Below are experts of layer 2 (counted from 0) of a mixture-of-experts language model. Rows are named router (the router's row for the expert), up (a neuron's input weights, with its number), down (a neuron's output weights, with its number) and show model dimensions 0-191. Each number is 128 + 24 x the weight over its row's rms, rounded and kept within 0 to 255. Numbers have three digits each.
After each expert's rows: "comes before" lists some tokens at least twice as common just after its tokens as in all text; "gets" lists some tokens that make up at least twice as much of what it gets as of all text. This comes from a sample of Wikipedia text that the model never trained on. Tokens count by the router's weight.

# expert 175
router:110104109123170134105094103133128110122137169182142132158134139120124173151145118124132102100146155165110152121097087098146086161144169152133143143131116150139147120121088097143106177142141177108101150140080108146085103141157138093104142156101112140158091132149155116140093120118110123156138160114107103148099101161104107111142108114150113160180144104091138151143103109122104113159114137087151159157119148118148110161103126150111125131150121154122091126145131098114164124158106092101119151104153082157129121128124080138091108112135140158116131144086160132126105126122092147180
up0:100133174085124166123132137139107097128133138138099154135124118146127125130115118146139216116116132145102151139129151149120135143120119105134146141102144105156126179150164159100165135111121148145104121131111124130128123170116091082100159106074110119174132116118123077163155115117107144106151093143078103145158121097114097178109092168105132135137109140100119105150110189143144132157133147146158121118106094128145099117141133107133150191135106136150110124126118130117102095153089097178161141134150177140135109137114123144113150145140107136126164152110148106082139113113159114160
down0:106110094115124119187134155167131148151100140161129128130121134160150145161124130087102120115117156130138130151094145161158125115143146128106118105156077106124128143142116138119113114075105109134125142102133150151134107108139154141083129163170080115099138118110131207132142140100099160183070132144140161150162152136108100107154142118122157106118092088117104134133089128128142152105096162127138142101143073119137135143107162118119122136171150104156090111101151105147150118130139103144116120095088083104091158165123122138100148133136146152099099110134146111149103118147150101161
comes before: " a", " the", " an", " well", " \"", " part"
gets: " as", " was", " is", " be", " are", " were"

# expert 18
router:121104149144126113161103111151088135161157081148132112116126150155149126156123131116108120142138138111090178080105152091122128131146106144114139118098146112167139166100176146101134097148153131135148113114167126133162111143118153137124148150148125073139110126132110142113139150103084177125104175160141090180120129175161142094161132159132099117140105157139130149097151100130144150133108166108109109102182130105120147144150115143185154139132097143112088138150128085130082176119136115156094113130134176110130137153110139131106150096115126168137107112154129132135123096143101174131
up1:141085150146149140106101180085142121128129123136097151119136093157081159145135159114126141104144140164174082127162113145130178090170128121132096120123151141112134081114119105097106122070147120144119156106116138090114156114128142127104146168122123105112109113093126116128119126108141086125112119106105110114150112137116119108124134126110100125105138167076120113171123144121099130106164104101129097136125131130124132128116112112101065096136156157138144125114138141166136090109114155147127134123129100107127159113100132157127148141124069132073085113085073133112155124138059107100
down1:127107112177131123115081151101112128114142132158102129176167131113101113177121124134074134146150142137107174084131161144138179097116148176098117091102148150104099119137156140127119168128118141171173114116137100115133163124089157082149133134121140077066160118137137097126100127101153104159138120109138070099094114126174156090093090150112139101140146126143108113116125122118149121158143139117146122124175148148155133151123147186116097172153106132109138118127114136084081120131143134151109103115118114125132107139141113113109074134123130127139115137154116151130141128131127108107
comes before: " |", " -", "|", ";", " was", " –"
gets: " ", " \"", "\"", " he", " they", ")"

# expert 36
router:133099134132118115167122100153096135150154082149127106130123161158145120139110141110114129130132123120091166083113152086123139139135124162124142128102152115164142151101169142089133098143156122125141112126164135131173120144121140138131133155149109081140113120134110132133153146123081171120117183164134090178123118179182141082160123157135103103155103149133125143099154086123145130117114170111120102109175126109126152129160110123175163140129102153108097140143136072115085172112143113133096136140128177115130144163113127135097157104125136175143136120166124135130120093143100180118
up0:128113124139166140135145102091155149086107140117146157205101138106115145154104117120113085096115105123111143171143118136154124160115146098151122164148099180142138150096106108105101118143142133123192108130119140095142142136143144119173146118129086095192119172141132180102131122123111119129114109148139154121166133093091148160095061112137154099121137148078108121132120179146124116157095150121103094140125170145133109139117132094075109086126117126101147112140132115106150132118118130131099101140158126144170129159145104159133153131108120143132107092128133131112128136152131104108
down0:113120111114133139073105116104113116150103133126122126164123125163143068117153102141132150173097156151176117146141109138144109156181124116110127114109125094106114126133194107110110105107155127135131126157127087155112104142135152137116113113104118140097167138109141124136100096112127167106121146126107118131128085173128127122078097123132106178129133140111150114128145158140082134137199139107165164134129096148114135128158114138109158142107136122132109108154121166108128162096131130127079147154152079102173157171135139101176127116098083120147116136151121181100143107148126159136
comes before: "\n", " ", " 2", " 1", "N", " 3"
gets: " |", "==", " at", " was", " to", " were"

# expert 70
router:120118123132128129155162141129096104130150158143135120108126138122130132106137157117143124117095150131093151124102126123142139137115107139163071136161109139101140130105089157112162106154094129113138110141137120152161171120095171152153104100114168136099129119124095108156172116111167146174114155092134150162090158153115131128133142152171098124195144121114116123112103103101113150148128097094159124107164083154139118125095145122144180138116104112121132112086153126131111119135106095132068101093128117092173133150096077163116117167160160157117084113117148126093110156152117132106
up0:092109140167128115119128126135105126131166144117136111142163124109127077134112151141140131125154142115132106132128111140104121106175137158132115142113124150152186147156111112103127138131130142091159110133103094143116148116144118163121118155087125143107100143170129162154124116113090117136139153117108147142093155133091121096172143114117121127124162087107160131177131172113120172113132096141129086099096121153143153122139155131124133121115146141077126093109154108160116155141166126123126096172150111181144123112137051187137094135201131117146104072119132141131115118125134075104
down0:128150099116127132090100111159142155123142103103146111126058119112130138136146134071096097115116120129172088128139129164157078154140085137134147144127135118091081135153103123135120123114181137155114126163122134107103080111069155051092110122153146130164166092124120110165143118155157136170157121126118097098133144136128142113108168133127099154153146111144130139099156120122123144146141103119142149125121138104127121094166153112141132134115109141129140106161107107105101098128061151156100144133124142146111102126144123124105117137103129130180122137190120097128133135138124095091
comes before: " ", "\n", " 1", " —", " 2", " 3"
gets: " |", ";", " Preced", "Tox", "Where", "8;"

# expert 85
router:146113168140137131157134147129090119139165181120143084110091151107130118102127115143157123114162131150115148110128142123120115118144125083088134172171136113102139130124095145100086095091150123106135181098144138165155147135087134137155165110126085076121127166128141126111104150153106157110090145180122113162109107163151121086149149125093121118109148107129120163105111126138068135144129143129143138158131124115100171149118106131119119150154107117142134132108110117165108141137160161118109106086145157159105145148080129178121147102141154151128101114111109154096158104170088109143
up0:103138115149170136161128136137138145117082130105130154153156121146145106187128154167141139118155151145114185167131058102155098131170087150113121132112151117108182133094083109109129110128111161122143172110161093138148142110114147114126134133107171148101157167105163125178132141130156109157130173181152101142146135125101114108102145177136094126134102154112134163119129076141099177140087142139150120131160121092136126154171133129144137166155169117149107117135143132128137132107118094085138142121133113160109106118092086131138134132132131136117121142098121107132114121120113113144
down0:122112144095077117118127109128110125151153084160151127116190139150120166114144120113110160101106119120124133101120145120115115113087123139188109118129120171145121135133178102155179158131103129130135094139126156108113069155140113136145115102160167156151129139133111136141117113137122135106116087077108131134136130114141144156146102093124147117112134120125141108150182154150127068078156110096114117164119125167137071126107122136139144107150076166165169116118155137153151137105139152161085095142132099063130142135153142103149155121144104104087136129140125114104134127132107142150
comes before: "\n", " was", " is", " he", " and", " –"
gets: ")", "),", " He", ",", " he", ");"

# expert 202
router:159128121125094137085167153109145169093149164129129117134131144128155093102122152144129124137133135141142080130122091127131119158106108133122089139168113091165067118152151140155141139147099139110152116138133144112130122139134112130146102089171153142106164118122112140148165170156144145121149167146123180099149128117119154167113130151143116122116119139181156114117124101095112127096148127112094115107104152176177141139174113103151147101135094140171136124146131124160146131175138120120158104167127090127158082092098088105166145139129135141135145137135132141168170114110083080132
up0:165123138106109127135183130130138128105119100118148135114153103141115108136134137130172120107101130126112107121123140134104151129074110132142146131108144196121136171119112090100113148111145146115129143118121129146110115097121095140121089144134130109138121134108147134068145107150177137141134114112117140177120129109156179162155122140088114128132131076139106147122125144073127113168101104184116066106085151135110140126131113082123162137094159154137146108133114112144143104141133161076055123150101132119154129150150127099100114136130113116144135141081164110186139124085106094111
down0:102137088107148115170093091148162108136135121129106097123108136124167135142075117093100143160121131158189146137146118131126154124101141110142125126132136119121154142149084099122146137100176129114132129141157116098106089163125123114156189129114134121126153156098137122121143147143085111120162103099160136152116147115090080147124109125068124161084106134114135100150132124147099117122148121136131117109183143122163081116120140139108108180103150133110148144122158141156103156101154135176146128141104101151084134076121129125118092157148099149137103101146115166077101113139108112128
comes before: ",", " of", ".", " in", " (", " and"
gets: " University", " School", " College", " Park", " Center", " Museum"

# expert 31
router:107124100103158095096167132119121103143135153142115107103095161104084124108141153118122125158084114140100135190103065131120131137121136059130142148146114108144104093147109163131122100122137117136112103151139146128169131151103136109140113100109154149102160158139090097134169116132136124134159120099118122135130124156142148092108078144159130093137159107107148107125117096170092116160160080162162143099140095132143102095096141118106155146095146120118154140084128129158139145122105110152124099133147110102124162112124172146103134174108124128095088135084129165104159133144157128128
up5:067142116111114108118156143099133087136125149131097154105159146118144120176122120132143126120100137132177159142117147109091156122130127145130137119154095125150142171148097131115155128152078116124106199099136111152140112128129148170122104184131108157124117140087142122126126127130156109106124135191119135148124100145153092120085155095138111107141087122112110129172125144113101118125128136154139111141138123139140154155110100091164118154115144141092155130119118158147103138102158082121131136160179168114131096145162167162170069096136167167108132110120125120175147106116145126128
down5:155127142134114138163128138180104117071111129180163106126085138168146119135134120064170188144130132135125103137121173070133096119117114129138113126140122096100117187116106106146094132099143089104141054131125131127135134096113169147156155116177131121147137102115163161111161068127136130150144100109127149144120141124124118139143153111132135125123145147149185121096117129122120122134152155144153115127098137140108173129109105160107125086149112160118157138156133087137158134128143131084094123107130137101121158106130097124096130134103181115130111138099099134128123152133119151109
comes before: " ", " 1", " 0", " 2", " \"", " 3"
gets: " |", ";", "1;", " 1;", " 2;", "3;"

# expert 209
router:111130139127061146137116140101144139095083163093171126120119160131159127126133104149104130155144110155154120120134138096147140122172128093113113116097161094118111164132096129154149104141128125154161144120147105152123151116107117149122130085113165140112138159097180118084129141183138147129097118124121147073128149125140160179150116141157124179110127133105133150158103090136177128155113113154085160117115130166127109131154110156134139150112148107127120091166158116103099115161154135108176132109103112148130095099088085153148115151120119115146103174157146147104131121102086143138
up0:148142120185142160113132151124115142126149092135101115149130124130138145111119137115137123157127118120130109129099078119138143115170161120080068153113097076117110148141124149121107162105132134159118140092124136139170161163130158151115149122148131143157072115131113101128143100107122110135133077087177127156134128107135096109174133108119151151127168124129144134112111094123128107123118137142129142117099140151125129130155163189145108145207107114124103131140143090095092148153099151103111100077126079114153103115120100119132148141139153142140129148152096112145119181135187096139
down0:135110172118128114149140145141140135165125116158119161126123112161134136088121160133156154098109119130106135107133109124101105126146118136149113115179109102146106120188112122113120118126164129091138084100098141157131151138131180085118119107118083102115094135123136099104162138132126132150127165144127150123114080094067147143151127074116123140110171110090093137180100087128119148148098194144111139127141143147085112142135148121112106146119127150157111139138106149146123150142145131135106089127069118080123082124122138111109168078150122144083100128071115110125112142134131117127
comes before: " of", ",", ".", " and", " in", "'"
gets: " years", " time", "s", " year", " States", " season"

# expert 23
router:129113141129129113154096117153086137142157082153121114115119152155150115153122127116120127144130135113097177076109153099131126124136112150111138112110150107165150164099173150096138100144148128118149121106175136129171115147118152132113148151145121079135113128137109135111143145100085177123092176168153087178117123174169137090153132158135106111143117160134119149104144101134149150127113159106112112106186131109125151143152122142178156138130094131116081139159130084138084176127133112149103123146131175118132142171118142139102156101132113169146115127146133135137116092147097176130
up1:135119155139131126141159122078137146059155158099144125133096122116122120085106118120129159113176092118136101094134091140111107149146134110087154139133175131141147114146144111141106130148149132114137196130122123122128123044130159145135101142174146106158123108173150133133108128140111153123119122097126092127126110085158130141129135101106142139101140125147144123090101110111135104169125123113102115171123066159164168131090149101114130108157192122183111130121116108141118115119151138115128095146124125103144098096133112113120139128146106108131118138086112154105132105137096082081
down1:114108163163084139123138142135094122103136082163112095115125075111157160122155116147131119130157129147164132137111155128084157128129086129149145113139112120127117164164170103119097144138160116145133136172155173117107108148093120124183131109104103126094134123130149140112123119114131137112100172119079158120138143126136103127092134115125128122103143150126137127106140133142104116145126148141117137101159140145160144112087101046139078144108169127137130129124187109159138116127123176120097096169161116118120081099139150092115162132159126120103122144132112138131152155129069181110
comes before: "-", "\n", " as", " The", " It", " Votes"
gets: "\n", ".", " ", "\"", " 1", " and"

# expert 135
router:107097144136167130138118138139152078120092161142131090126147107091118169139115125144125153121118146135118112137123099155092130117143155092143149120154115140070129153112132104115148118118135169164081132120152117121084157165137101111157123136118107169171120117112157164112163117105122113098135098081134129140119088102110124116128115110130169154086115145087119112102111106164091118146085149115154128172114124087136141095102104132071087114162125090131129146167117114085124090110140102118107154131083070166144127149128135107140111102141131150142140132122159116185143150137142125106
up0:103115128126077162149127161140152128143173131122106127107140104122113110120119174130135142124120111115150133125156133200132152123124165133162137142116138131097174127142155150124117140140101106136147131080126134083077096054141139156142148142143146141120154131127082191125119082123136132186139107138130116126120123173106155162144106137144084145151096136163132102167154122144136105115111137067122156134098138120161097123113138187137110126146130108124169137130132169123140141129140131193153109115102145149169128107119128092123143142155149156167112173149123119101120128134123121144
down0:089150101158179128131092135136093148135116132154112077123125067122171129107155116095124151126108114122195133134184107157088127112119152148130130142148116108147114113120113131127116124127099132160096098101101168151118146130128090119117127123157123099113072089124120155130107127147135110066111136126075099145132145139131081120139141103091127115111133075130107142144140164149133140180126149095143149086132147134110144101125113133175124154143137163124149104149079153085121117159137110164136144123131152117120138144131119145119138136133146176150119132132199129115166096138144100131
comes before: " the", " a", " his", " this", " their", " its"
gets: " of", " in", " by", " to", " for", " from"

# expert 236
router:141108119118075136129167120140141154135159116109131123124158149130120084113149118149159122169161135169100085110087163079159109154118128101156084111182131118141100115129145123153166120094127132086169167111113118101159118105114139077097113132145131140126133128135111133138139145148137154106141136135151162110130145100103144154158085142124107123127147141135075074106122134106155107127090111134103103085084122115161093093152117147124107100082151133167135121162157147153134128131129113177128095128139118128145105095107101116182123174134151147158133144103131120151156114131092098111
up0:112175150136136153135145126123101125120110152159094149133108131093120132133127128143130095120139157073114121141175127113114143141151134098107057117094117157132097137119143161121122122139093142140131121100129067146124125134104113125110126125130127098129079104167105110095134103130144126119122053122151136100147134139094097163132128166124152178131156121088131152131102126126117084074115125136112133158133144137133117122143101140087160119150113154154163136136159112127113108148133127081085113131161150101097103155166106132180143153111123168112092118139160129082060116105104161116
down0:165131136154073173121115156141154111097133113158127128156127127141127155127087157174148132091153123121183134140140118128082114119187122146082135107130127133129089101120145118097143131130125190133136154121133111164122122174122134115157128098134098120118119150172137105119142125115143136139171104136160110168130126145155086123125157161119057138108130132134167099148117123147126104126141084117153165161184119128106116129141137181149106122126116118151098122079118119147126138136134129094128145172147142123143137143164149151161092103102184109123138124133129180120137100082105143113
comes before: " II", " of", " I", ".", " (", " in"
gets: " War", " State", " League", " University", " Division", " Army"

# expert 150
router:168114155133151102172127156092115142135176128113109123136100122160143127134153136130154101098128148121108117086142147084130099145128139092097167158157140086173140171148163147119134117148148144081157134125167156152131154106115145124156139119172141060086153136126118146135113119111107148146105134155116097172122104157129151093121170112114109113143114118173113150109107148132103126097122122151136158115101137153133157187135128142161159145122111132087106103109120108152112163125158157122139115124141120079139139154102128099141135073114110136151099116093154132117150115091073133155
up0:118156125103124103106168071152096144126157154165136161169150097160147118118134134146176137139122102117104127136145188138114177103087164099118104145111180103158141136143124104153112147144122138090123130092116158110075139123144125126119149167141165105144090184103145137109146157090146127113095136110143118113128131146083140109159176120098138168107116102102131110157114098077127074109098101088122123152163154198129097157122124142157115135100137110092131133109126143118125154097124120125132127098117117121119105127119104131159122116144130090118143105096116127130115129119118115151
down0:137131096111106143155136162087122120165139106104110126118110124111137119129139124121124146152104127153162173143104115161148129153104073191151144107153109156132126122110119173119134095139134144086159111118137078148144122103120139148172152135126096098121156131131152144134101120117108150170065115090118126151163082130144133069098101114146097141176138131122127150095137135143103140087145115136159155126113129083155100130174136102099134116144080181161133137175129143107178129133137134117133131114121102173085149115100156149118138135109100117130145115100137078102159133135108128136
comes before: " |", "\n", " (", " is", " –", " and"
gets: ")", "\"", "'", "),", "]", "\","

# expert 77
router:106131110157095100150136152145115103115090166139138111137120136147108112138138158120127166134117147075149090173168132102099125144096117102135138158159134090144140107133134101187151119158137089096131160114102105166126148128136136169131123134155106160089179133101132112136094108127149114092126113101123193114109122094156155177100110112105136132087122128127101113090139172141138128096122106138108122120085172136124122134144111136094106176097187116127171151132109151105138133164121152142127104116132145144103129155138108129092131118124090103082144154151102110154115164108124127159
up1:137099108184106115127125128142122156115105107139119167161129123142144134076108136127118098114109140130096133138103132117122102104088129118129123158090109145096153115110124119096103077136145131122106095093146150150107140213097105138116133100147104121129113188097119109152125096150112096119125152161113143107121142196157128145151159109078137110103105153124131163131088114125122091127164141149136169129154156114138127160083091128106139120144166081145155121108130136144113147107131077114142130131152118113110149158103120091176099153098116112110126116128179123158170121103140132137
down1:155139158108141094136118144166094125156108161125134140157137138149128138143124140135148137110109153114125157090173119105109102146136134174132117135126151130116148174101176115125129153153118130098141143164129121145134100119135115138081143096126112104114128125115131079121097122124111099183125134073067109110138096113114091125134162113158177074095180129116161104124137114122145132170149127115117124130144103128105075140123147144081163131107143138079111101162132175117148127139112191165137108156135128112123111096132131130059139084157104119141144111162103133140147135158118149125
comes before: " |", "th", " years", ")", " /", " June"
gets: " 4", " 3", " 6", " 5", " 2", " 10"

# expert 7
router:120108140142126122164110114164083128153156081149121110116121153163150120161122128121117119133137138117105180075111154103127136133135114141120144121109145118161157166104183146100126101154148125122150121115170129134169106147116146140127141157143121078140112132137114145112144145107085173126097177164137089178110126174174148089155135158137106117137106149133124145095154077139151137135109158099111108113182132104117146143149114140178152133126093140114080141153132086141084174124142115153099120140146177119140139145116134136104155095123119168152130126150135134124126089144107178129
up1:121150129134106118137120162117176101109150111111097087103133110126155119117145123130157184100130108143137068066132132161077109159121105110099101127091130122146130096099136100153137154118127080145122132106137106148107138112148080106136120129101169133125124112168130151161135157098105106129147134161093116112120141121135108090147167119138142122146152109165111172165173119121165121102128101148126127184120135176137148098137118168129127106126108184108122148109145112073104106147093128099121122138122132132137129121142075140149169147102133112126162161095129111169148161153127153117
down1:142118186130121102139154113129150119069167132160066098128136129103107114111112118137140094126161120133184117154117121158087123131155161120114153123102119177148174142108117118136084122115118167147154144165120137153162105155144159105112117136116143156150157113128179110150131139167125127135169133128082114092133114118115112107142124125194171128160076157124102116142096119115115104120148165169125126142103082124159160166092125126109145128112133112173129121161143124104113125163141143150151135070149166133124126111118111113121128138117125099154164145088134151142092148118131119122
comes before: " |", "-", " -", " York", " km", " Binomi"
gets: " ", "|", " as", " a", " A", " 7"

# expert 90
router:142148095152167147151095087152125102087080148170112100120162105114147148155072112137154118143093149103088134174140141172093125087096140142120124105111108167096129130104104097119102119146134162142119157101140130131139126158110116104115131151118118154141110155122143148158154108127127113116142149110134131140108128088116110124097125134128153097144140141101122103101101097144116130162146128123125085169111164122138136107109130126071080126185134118159124135130127109132123112135174115122109136152107070165150099138099089120114117121155114153125140158124167119148099188095177094147
up0:124087131154119120129084113147137096142181106109116122091143073144132150146131116130128119145135117104132155178068123164088164109160136112104148150105150148151113136134121179145143123155126110065133109131108117096121102150098095153158121143109084165116153115172134130135106095144095114129146087130131134123149125116123148098130102126133114109100120106173103155141100130143176144119102117143111116138124087123106173093117120157117127099130123178092086147107162136132146118147080089134144155133137109147119111179178142143146117138152144130144144115111171139106134110095161086108
down0:115198066118132149114135128126144144147143139147098156131121106111165146102133136133139094156115113148073155088180164137150116107092098121139131138131166094139131141119109097124077122121130122100142089143099125116134125145147150137088164117101078101093086122152141143133068142110124133161118116145137121161097096141147147134049128116133124126128128100116113150135135090157107135129131153147092124118109128151123152116129166099150137136172130125129150096150120143135148142085120149142161153126151157122096152115098120123099140121096160141081154118179161108106106125116106113081
comes before: " the", " a", " his", " its", " an", " arms"
gets: " of", " in", " by", " from", " on", " to"

# expert 195
router:139118165069151087147119135116137138134118141129139106139095112108172119142104176122110111058118103110083113107128102165095092165146149162112145135118174148143123135142127113132125119146137115128098124147138116127107126108157126123160100138127152136119115090113123094109117108087084154105136137143135166128148120142135128103078118105158127115154143135136154134079116145145083131186118128118115128132091161145119157120142102127146170188126175144085142137112156082094094113112140147110185152101113117146110147142116148120109137129133138171098119139091147139164129097073094112128
up0:117120125105170116160068138118101123141113144092129133131134152073104135133116131116092168118111134169090127154106100098130113079141149115112075116114139133095129164097141104129074125120156108121153131143154121107171118136152120104159140097103095107108154135113156141129117143152120138143191135170137142149104178115154130145120092153157117159124124102106170128109137154116117136097151066158135134123089146132080153153115173129093113163124151130149108126141107136131147123109148129101166142145125133139147132141162116138075120164108099125070158134131118127077098116152121119153
down0:138131139121126121086140101119133098107134112089102146134098148187100158146165108105104119137085132123148123118145129132174150089125145103132100108137140142131124112124151141132114152152125100152144141111130094112084121133119170093130159110138140084134165165141126135157170133126133091101103122122153087147136122127117146097104167142129102105123120115157079131127075082130091098146137118089116124149127106114111069110111146127162135092141088107097143110144129153156115098120162170114099131098101170086134155165063145163082111129120141155134143111105118076145120111142112110116
comes before: " |", "\n", " the", ";", " 18", " 0"
gets: ")", " from", " between", " in", "}", " at"

# expert 0
router:134114143132133100141160140144110090133126129128147124099114132116121131155074143154108166144130175075174117131155132125137113097142104098142127119171116112108123090131150123155150119143134099146092135120147125123107172095150144159107119078130105113092135117129177136098087101109127073098119123131117094060122130133149156164095163114127134179109135151151132134125130151135105152102138111136136130096101113138151090122150124132145085135111184145103160142147144129111161075147107129160187121151112150149100140136157104126149167181125120120143124112142130139132117186146104135172
up1:141154124136150139180152141162139078132129159164095101147112115128066157092106133120131116136132179145162116133129119129163205108206129119122133118094095164109139091113126162099134076096108121143121126120120139133135154104118148137109100097122134146149150110165120129146134137101148096135083138142145139133128135093109112111147126117085134126147125109098106140189139077111144154164124129125117136110120122117073133161115117140145122115122109123154094127140123133119126131115098132172161141177126131137135096109124128086105136147163106150130126091116108131115189160088116157145
down1:118112171133150130107177162124120127133128117094103108147129180175130112140079105125121090124092145128086137146150107128135124150160125137112088124101167126146116153094137134099131114146108106120131111118127124098111103103150102125163118129149111113124111116133132120138163120129095122120135149126120104066118162096132135146151144111141137118131130090138170100110113106121122121117120163117122113145065133099110132141155130133159152140091116106129151124150137063037070137159107118121104094139174154149127137138113108086116148177126129100135108192119144137163140166139167103113
comes before: " |", ";", ")", "–19", "th", " /"
gets: " 0", " 1", " 2", " 5", " 4", " 3"

# expert 108
router:140113120095091078147120113134135128145144141119094118142081124104114119147152142150138097111103142136112131107146085169106128124158141147109137135109100117117130096114105168111113113115102118101086078168139069138161201104141128143143098093129133132135166128148107098121163136106112146166159130107107129117167170121148167142141117137152098118105094092126127086129135122134092121154133133109142115102117102137118127110135092091098139122108176094101186141075149083105117103148130093137148104135115136083130165121101186131103126153147161148145124129109135122118101143155093129127
up1:108127144126114185107128124137105158129120132115161125132111087151108176164119138114154137099157119112095199127151129112109064133125116147166157140149129141143140140171168167172104167165146111128127129175124136146153139138096159113137123129125117143124100135178126161142165111078134135090160138120122108159121132110139125129118097106131156134135145151171141150129095122106135138125187175130109104165117122107136152166105132110091127143148124096112113140148121156087137079146112156132143139134136152135109142126132108144106147109112147140131163105148119074127157071072119096115
down1:161098113149123119191149119095115107138127167108171140137146166091100110141120122139083133132145127170143129164128137130130109117140129108124115156107138100136153168114095137089132111136112118151141110107144094118119160114153124129077137097122171137071145142157093107137157136155122093161140144154122114143138127153152133161106166111117130187123085155109105147153113136100118100126127114105124099126144120116172141133108155163133164128079142130141134111091103115113123194120110148077141151151128069101130092134123113099095080123165086096120092136135121129121096151105112141140
comes before: "\n", " ", " 0", " 1", " 2", " —"
gets: " |", ";", "N", " 1;", " 0;", " 2;"

# expert 69
router:157101149125118095136144130109090157145167144102114123115124138141146125140123162090162107085125121125068116087139142125106107147122134135118146163143166111168142165128163152130117101171145126103147151123170141123175127140153158134145130178127099115140110097123134120133093170119090152125118128155119121152119148145157146122104124157107090105168127103159157106082139158161106120134106121145142145131081111151134152095157116123151180125110133110091137122130125102153127142127166113097147104096151133085166153151142133094124157092129151137161099109066155129165130097087090143157
up0:126117116179155129147117143151125149137141128102153106162146116105160124123151111126116119144130123145150128165158109094128078129169084147140126103144131150105125097135129146118111147156127130172128104123110101164137143145103098159111149154150130096183142101135135121151137147154154116180114148135126130116177130094110137143162157137146150093154088137146142077131132130127122064087097112116093142122119159183150132130119151159108152144112130150152112114148128178175154107145125154144145130163132125102173190137136146113104142139089161074134119160120168117154173133142149125095
down0:161188138141126126139093131133157099129104122113097101135127129085174103112092112143140126138165145095152105139142109134132149113099113116110100094133158120131155164095104123103128160117095118145112152144151183170120129138118142116082093122166113141172100110117113175131150113102156152118101093102178143097111100182118140160142127096146138137130122113112141117119132146096085129133143127137146133121131135119108137118151154157138183146139131171122103140114116138124159149141118172154124109153104174098142117126099127112216143121131135117137114148143149126136191083128089127095
comes before: " |", "\n", " is", " =", " –", " ("
gets: ")", "\"", "),", " north", " south", " east"

# expert 154
router:125102117103173108086103142128148118150094134170147116130136147089121152162135098113160134112144117158094158112119148115120129133154180124142121166092124137144127112150100103164144178147155160153109143100103135134143098103121155109107126161076115140174095148146152144141137124088101130148124135113114095144103126158125133100142128146157101151146119129082178131165157090163112087173143146122117148186137161099118083177086122156127148136134137145106097094154112101121149125150121103144101150102131082143147123128130101112091099088116126128122125131071129130123130138134160149144
up0:152157126109140176127098150142132133153092159106129133072173157171120109153100151100127153169154097136119116128145167112146124163123091118122129157096123115098153142114169098073141113135122075150114153117107135140129137136100118111130109093092110165136131149131121144102095162132145146143103119111145114097090142128110122168107153123142144106114160136170121172163098159113107149098110101120090146127148148109121110098150099100111126121141142129098129123106125127112143095104145125138104148131113138130111115133114058153152125073158097132197111152186104123120115099128150147152
down0:136177164121156129102091146141117160136154125122115138116119172139120145188121171123128117144149107134142146104137139145146135116113112128115134150142153121133125157073119151136105132129144110107101086128125112103126116129116122138138122133134120122103118119154089097092064149101155120112107076156128142153101134145140138157159109173110112115111100147121105162133141179135068183136128048156112140113123157128141118109134130097119109103144135153152136135146107142124099088105147088117124165101154089166144119150170102123125141148159156118158170126155099115154076106154105145086
comes before: " a", " the", " well", " an", " part", " \""
gets: " as", " As", " than", " be", " with", " is"

# expert 52
router:082118134128099114145135141123119094116118152116137107082141154127153076100086143138120135120131135099105102168129158108111149117087098097121146149099176128135137106144107063088107105141164099125150143097125104137125140092120122160153168134147093118069130139100116128111090091136120108117106141135103155054102154101122161165089126132154135145102118141083125138124136140149127142171136104125111130099118170153114101157132098124112114185113166118139153103146118128117137119128137123126152131102118144171119130113109123118147071104125085139092151166148097159127138143155135152158
up0:123149106153183124151077094110128148155127136147097114101127106134152124117112162105164089127172166125149171122160091115124100131090106113126135123151137106124132104095167098113145096129156150101085135150159116110098144139143100142164149137155109118138109149176133119122133108142130120143101116134124109106138103126151129099112152134142153121142094130142121106164108159112158142156156114137153125112160151111159137119112151135127162134116154142133144178156086137178078119140146151104136145192115144125119108120143110120168073108149101095102073147141128104163095089091170152131
down0:163112137148146140109137131108131111134129100100130120111119108113134151149072082111156153155108140146111141164138105158115146091099098101150108114101082143121133132157142106148137106123150142146150139155157136103121148110139163179134109110114113080156110140138127118171111141167147102141117123169127089098112121077136151119144128131116200116126118140121155162116084199121118123200178125114137161100117126126109174124097103115154164099143112125088127145099110138112106130164124112148095084133131087126151159100133154125123141163133110143158150137117108104124087151119124161115
comes before: ",", "th", ")", " –", " century", " July"
gets: " 17", " 16", " 15", " 1", " 14", " March"